config.toml
routed_scale = 1.5
vocab_size = 11117
norm = "rmsnorm"
beta1 = 0.95
train_tokens = 388400000
Below are experts of layer 4 (counted from 0) of a mixture-of-experts language model. Rows are named router (the router's row for the expert), gate (a neuron's input weights, with its number), up (a neuron's input weights, with its number) and show model dimensions 0-191. Each number is 128 + 32 x the weight over its row's rms, rounded and kept within 0 to 255.
After each expert's rows: "gets" lists some tokens that make up at least twice as much of what it gets as of all text; "comes after" lists some tokens at least twice as common just before its tokens as in all text. This comes from a sample of Wikipedia text that the model never trained on. Tokens count by the router's weight.

# expert 50
router [ 83  93 131 136 120 141 116  99 134 148 110 140 132 138  82  95 167 171 152 121 180  84 146 175  77 169 173 109 131 127 186 112 107 134 174 108 132 147 137 140  98 150  95 128 116 187 113 108  85 138 140 156  66  75 165 106 134  83 147 103 183 107 171 126 180  88 136 123 180 137 120  76 120  86 171 126 118 146 146  93 145  97 165  87 152 161 144 119  63 141 148 135  98  71 145 110 109 126 116 150 114  98 178 113 107 112 211 103 109 115 164 120 143 155 139 145 150 117 146 155 128 173 156 187  79 160 139 226 136 129 137 190 168 175 118 173 162 143 142 161 144 115 128 125 104 142 111  91 182 189  98 139 160  63  74 197 178 138  86 184 151 131 143 110 105 115 121 117 147  94 169 143 102 126 186 149 153 152 162 166  86  94 142  75 142 120  99 127 107 144 121  83]
gate0 [ 68 123 133 196 112 174 131 172 126 187 139 122 102 125 141 111  67 152 182 131  97 126  95 134 117 104 159 107 148  75 145 174 148  61 156 104 136 135 104 112 113 163 102 149 127 135 105 131  94 157 148  96 135  95 167 113 159  89 140 132 105  96 126 153 152 138 169 170  81 153 185 106 139 119 133 134  83 133 189 149 123 198 140  77 119 187 163 150 126 130 130 133  72  75 133  79 161 148  92 157 221 112 117 174 121  67 144 110  63  97 125 169 154 110 165 149  92  92 175 134 131  83  86 182 144 143 117 120 119 129 117 124  78 109 145 175  81 130 108  93 128 156 119  98 108 181  89 126 183 124 157 119  62 185 102  77 184  94 115 143 105  84  85  94 136 183 145 134 150 166 119 100 123 143 129 156 161 115 179 115  97 165 135 136 174 165 108 144 122 147 164 113]
up0 [189 134 118  79 192 108 173  82  91  77 146 133 130 137  94 144 158  79  41 111 160 157 165 158 138 130  77 129 157 169  94 114 115 211  92 129 126 124  93 138 123 100 191 165 132 119 157 107 123 134  77 168  99 160 102 158 115 163  98 119 112 139 140 101 132 144  68  88 170 127 102 173  88  78 160 115 143 120  87 143  99 101 154 162 139  76 101  87 151  83  94 175 132 198 111 189 120 134 176 117  54 137 160 111 155 123 124 174 212 129 170  93 122 125 142 150 160 147 166 102 141 183 138 100 130  95 108 163 127 123 154 121 159 141 119 133 162 135 131 133 120 115 169 104 166 150 130 123  71 114 112 120 158  68 175  95  91 167 131 123 121 149 137 147  87 107 121 103 145 141 168 191 166  84 130 134  74 136  79  99 171  64 137 131 121  87 149 101 120 154 105 121]
gets: "–", "0", "-", ".", "/", ","
comes after: "2", "1", "3", "0", "6", "4"

# expert 2
router [112  89 112 119  73 133 123 122 112 111 139 153 149 175 115 136 126 146 131 115 165  75  85 136 119 137 133 117 108 146 173 161 143  43  94  93 135 155 100 204 130  81 126 158 148 147 128 100 169 167  99 153 175 103  70 111 128 185 142  70 151 162 202  80 159 125 165  94 194 124 158 171 159 115 149 108  85 172 117 117  72  76 137 177  93 143  69 203 130 130 125 155 129 139  91 104  86 129 136 150 103 172 128 160 134 176 101 185 138 178 112 128 143 155 125  99 134 154 118  76 132  71 119 143 183 119 134 126 152 147 128  68 126 135 138 153 169  90 155  77 165 172 105 117 124 127 108 127  99 183 114  95 134 139 140 195 109 102 157 194 107 161  84 117 124 129  95 131 153 134  90  99  95 173 153 160 133 152 181 143 126 155 171 120 118 156  87 174 134 124 143 203]
gate1 [137  96  93 132  79 153 124 181 119 127 104 117 165  52 137  70 106 187 111  84 147 151  49 126 131 148 139 170  87 140 127 179 112 134 152 120  87  98 123 101 116 130 141 129 102 140 131 156 200 179 125 149 110  73  69 116 129 140 116 101 140  85  31 123 107 135 128 140 139 158 102  98 158 206  81 182 156 168  85  75 147 133  85 140 149 129  88  82 125 155  78 169 162 102  86 116 121  84 124 139 132 143 129 120 103 115 203  83 127 114 157 168 148 101  85 115 102 123 111 127 124  88 131 111  89  92 117 106 169 186 116 105 110 113 138 163 115  88 187  93 145 140  90 123 132 172 104 127 172 146 108  99 157 103 149  64 121 118 141 100 157 157 145 141 120 180 162  83 145 138  86 174  81 102 105 103 100 120 191 144 131  99 132  98  81  97  98 104  98 146 197 128]
up1 [162 156 154 141 143  84 132 120 125 183 159 154 151 172  87 190 140  84 114 186 100 141 182 147 109 164 132  81 169 143 140 110 140  25 132 102 175 139 182 106 123 140  83 182 158  98 154  98  84 100 100  82 112 140 161 172 104 148  94 154 140 139 163 126 149 154 117  92 109 125 154 194 114  80 166  56 120  76 143 141 100 136 110 102 128 164 173 172 143  94 142  77 126 160 138 134 124 195 185 114 107 123 117 192 142 127 115 131 124  92 131  73 152 145 149 149 111 131 141 121 120 118 129 155 131 128 159 167  77  87 133 114 187 115 135 107 137 147  90 207  88  80 134  85  83  99  85 163 125  84 141 124 104 120  84 133 170 154  99  69  98 138 120 152 108  72 104 120 112  78 135 140 188 126 174 124 155  88 116  69 107 108 100 142 149 113 189 142 108 103 122 118]
gets: "==", "===", " U", " (", " F", "===="
comes after: ".\n\n", " |\n\n", "\n\n", " (", ";", ")\n\n"

# expert 0
router [113 136 123 133 128 117 123 154 132  95 143 129 207  94 135 168 107  80 170 109 142 165 165 192  73 161 150 153  74 106  90  91  92 156 146 106 118 105 149 192  77 123 168 140 102 140 124  86 128 174 107 197 153 144 125  96 156 113 156 166 169 107 124 106 168 157  82 177 141 128 144 106 137  95 177 156 101 158  93 121  98 134 104 120 159 170 153 134 130 156 175 108 182 139 166 171 135 124  86 186  99  96 170  61 127 104 149  46 118 135 135 125 140 135 104 126 102 149 168 157  92 131 183 183 119 129  92 173 107 148 116 134 109 164 114 112 137 148  93 156 132 150 100  95 175 164 178 158 158 100 148 101 130 141  85 160  74 154 126  39 146 150 141 146  91 110  98 131 127  85 218 110  76 148 139 120  93  85  74  99 176 131 159 123 155 136 137 131 161 124 140  70]
gate1 [127 140 160 191 143 133 177 114 124 117  95 166 107 171 112 142 150 106 138 175 146 141  62 126 129 127 141 134 114 189 140 107 104 136 133  92 119  87 148 213  92  91 124 153 133  98 164 129 151 143  76  76 111 179 132 111 138 129  98  89 243  47 111 122 110 114 193 171 177 104 106 115 124 180 135 132 108 143 136 115 151  88 118 144  99 131 179  84 119 163  93 163  37 101 129 141 165 175 169 145 110 109  97 196 111 107 177 135 112 107 115 114 118 107 114 143 201  95 103 128 141 151 146 169 136 194  61 147 140 109 167 152 109 158 121 107  98 101 123 136 142 103  56 153 152 137 141  97 159 141 131 178 125  92 135 181 131 116 125 118 156 168 118  90 140 121 112  81 150  91 158 140 189 158 115 165 153 114 203 138 130 134 147 110 140 188 116 139 153 117 114 105]
up1 [169  45 112  78 163 114 118 152 107 143  95 127 136  92 123  84  45 119 134  69  68 117 161 174 116 115 104 148 102 103 153 131 129 137 114 114 167 176 157 119 165 145 118 140 123 144  95 143  85 117 129 170 169 112 198 139 130  82 172 128  75 157 134 138 143  94  55  91  80 145 127  90 108  92 118 131  81 147 140 141 160 145 148  81 130 117  70 198 120 124 149 137 181 154 130 134  92  90 132 121 143 146 132  81 149 128  61 183 187 115 112 133 137 123 166 137  94 115 127 145  98 135 119 118  97  57 202  83 141 141  92 135 106 114 147 122 157  96 185 147 118 136 192  95 129 121 128 139  73 138 140 108  99 181 117 131  52  86 112 153  84 105  91 157 131  64 154 144  92 171 125 121  75  80 147 150 136 140 114 133  95 126  62 108 116  78 116 108  89 177 124 140]
gets: ".", "2", "1", "3", "°", "8"
comes after: ".", "1", "0", "3", "4", "°"

# expert 52
router [ 89 161 141 101 105 160 118 110  87 113 161 106  88 119 134 127 101 137 112 118  91 187 125 142 149 126 110  94 141 156 175 111 151  93  92 109 150  85 200 118 116 105 157 103  98 123  84  89 121 112 119 139 208 138 104 123 125  73 131 116 136 109  50 147  98 121 131  90 140 139 145 115 106 152 198  70 152 134 103 164 101 150 137 116 111 174 142 206 166 145 103 128 123  30 119  92  81  99 152 144  94 137 153 164  85 180 108 149 186  98 143 129 112 149  95 127 101 165 124 145  67 169 122 171 135 205 125 127  90 161 157  96 118 139 129 133 130 175 155 158 118  74 204 133 159 144  95  97  70 190  95 138 183 140 117 126 136 100 137 128 128  88 102 139  99 105  88  72 153 183 105  45 138 131 138 118  71 167 145 128 138 151 138 172 182 133 125 114 120  95 100 107]
gate0 [182 151 113 116 147 130 143 147 118  81 144 116 117 150 105 149 101 183 134 104 134 166 127 131 134 152 114  91 119 136 141 117 188 150 208 102 165 115  94  84  97  45 192 110 106 143 120 148 122 160 136 152 154 170 130 152 126 172  78 122 132 113  97 145  61  88 183 137 109 141 149 158  96 113 131 132 155 135 160 159 156  97 111 195 121 112 128  92  93  99 139 106 117 169 104 149 112 124  83  77 125  70 141 119  96 121 135 167  88 158 163 116 160 150 112 119  97 131 140 106 157 150 108 186 160  58 138 193 203 148 118  50  87 134 180 162 156 108 127 169 118 201 193 200 122 113 177 128 104 187 133 176 103 109  94 150 111 107 128  83 133 141 124  81  75 105 114 161 139 152 127 104 134 119 144 122 115 147 168 125 143 120 110  89 146 137 103  78 168 133 109 219]
up0 [191 129 133 137 115 169 142 101 133 131  99 157 194 151 114  79  73  80 114  76 121 136  70  90 115  79 139 117  90 118 121 131 153  59 101 113 139  80 147 191 159 134 135 140 153 138 123 129 164 137  45 149 110 108 106 141 188 103 111  89  70  99 102 167 166 152 122  90 105  96  84 172 129 182 181 118 146 126  99 107 106 151 154 110  96 104 140 120 121 105 161 171 112 124  87 100 124 175 179 165  82 165 171 128 129 111 149  85 103  63 119 167 127 154  95 126 136 113  61 157  86 175 130 128 112 116  79 108 113 138 119 190  63 123 126  97  57 131 107 144 123 142 156 140 121  88 135 117 133 177 136 137 164 153 162  51  95 130  85 108 176 155  85 107 111 104 136 113  81 134 100 110 154 159 158  87 177 139 110 119  97 104 131  82 130 108 174 125  95  96 147  55]
gets: "6", "5", "4", "3", "8", "7"
comes after: "0", "1", "2", "9", "8", "7"

# expert 69
router [150 141 163 112 145 133 110 106 107 165 112  61 139 152 147 125 120 223 167  97 189  97 137 153 142 134 144 104 140 140  88 107 175 153 165 140 119  96 139 121  70 138 126 142 152 156 132 153 145 117 155 142 145 138 165 173 156  61 161 107 174 175 130  99 129 112  55 129 157 113 144  82 149 140 106 105  91 160  97 123 164 113 112 163 101 106  96 132  92 129 184 187 163 168 120 214 103 100 177 142 159 104 179 168 114 158 134  74 127 190 110 102  95 155 143  99  92 141  99 140 123  84 151 137 122  70 146  95 136 131 139  94  68 107 125 136 128 137 141 161 171 147 102  80 107 124 125 109  83 180 169 127 131  66 149 122 112 134 187  88 191 139 179 126  86 146 208 112 143 117 180 131 149 159 152 114 139 170 101 137 134  82 137 100 106  93 104 186 203  98 143 113]
gate0 [123 136  76 123 101 106 146 187  69 110 129 141 131  68 209 135 109 140 151 165 106 131  84  85 166  95 149 112  90 167 126 101 170 188 121 106 133  99 144 134  82 120  68 103 170 114 178 118 121  88 180  99 131 120  99 120 213  98 105 128 140 144 165  93 129  57 158 137 117 142  92 159 100 113 128 142  67 102 132  95 127  77 129 135 201 109  92 116  50 139 163 143 172 117  89  95 177 116 104 103 100 115 101 128 147 143 134  95 107 122  91  88  96 139  77 115 116 134 142 116 174  96 164  99 151  59  73  93 170  66 140  76  91 167 147 101 118  37 169 119 121 165 106 104 124 128 106 112  86 125 121 123  82 100 152 136 134  65 149 132 169 122 116 133 176 150 130 191  85 133  86 121 146  83 100 130 122 140 107 141 106 119 156 171 147 146 140 165 122 127 145 113]
up0 [ 80 104 140  86  93 117  72 130  60 163  82 167  86 111 135 171 134  93 108 101 130 101 135 194  83 112 101 128 186  77 124 145 118  80 125 173 104 188 147 124 112 130 152 207  64 146 131 191 125 141  71 165 121 157 161 155 115 125 103 139 105 157 100 134  76 132 114 157 175  99 171 132 177 125 146 113 165 143 112 136 121 112 142 116 104 122 109 129 154 128 159 148 123 151 184 138  96 156 154 109 157 114 119 130 134 131 167 142 145 109 127 139 139 122 179  61  39 117  88 152 109 139 137 146  94 119 147 118 143 118 107 148 142 111 154 147 110 132 130 167 122 100 199  77  93 155 119 155 143 130 130 180 160 160 162 123 129 200  96 154  81 118 163 149 184 182 105 126 107 153 188 104  39 196  84 111 114  71 154 160 164 131 164  61 123 116 149 131 126 146 173 135]
gets: ":", "1", " ", "2", "–", "):"
comes after: " ", "–", " (", ":", " Released", " Died"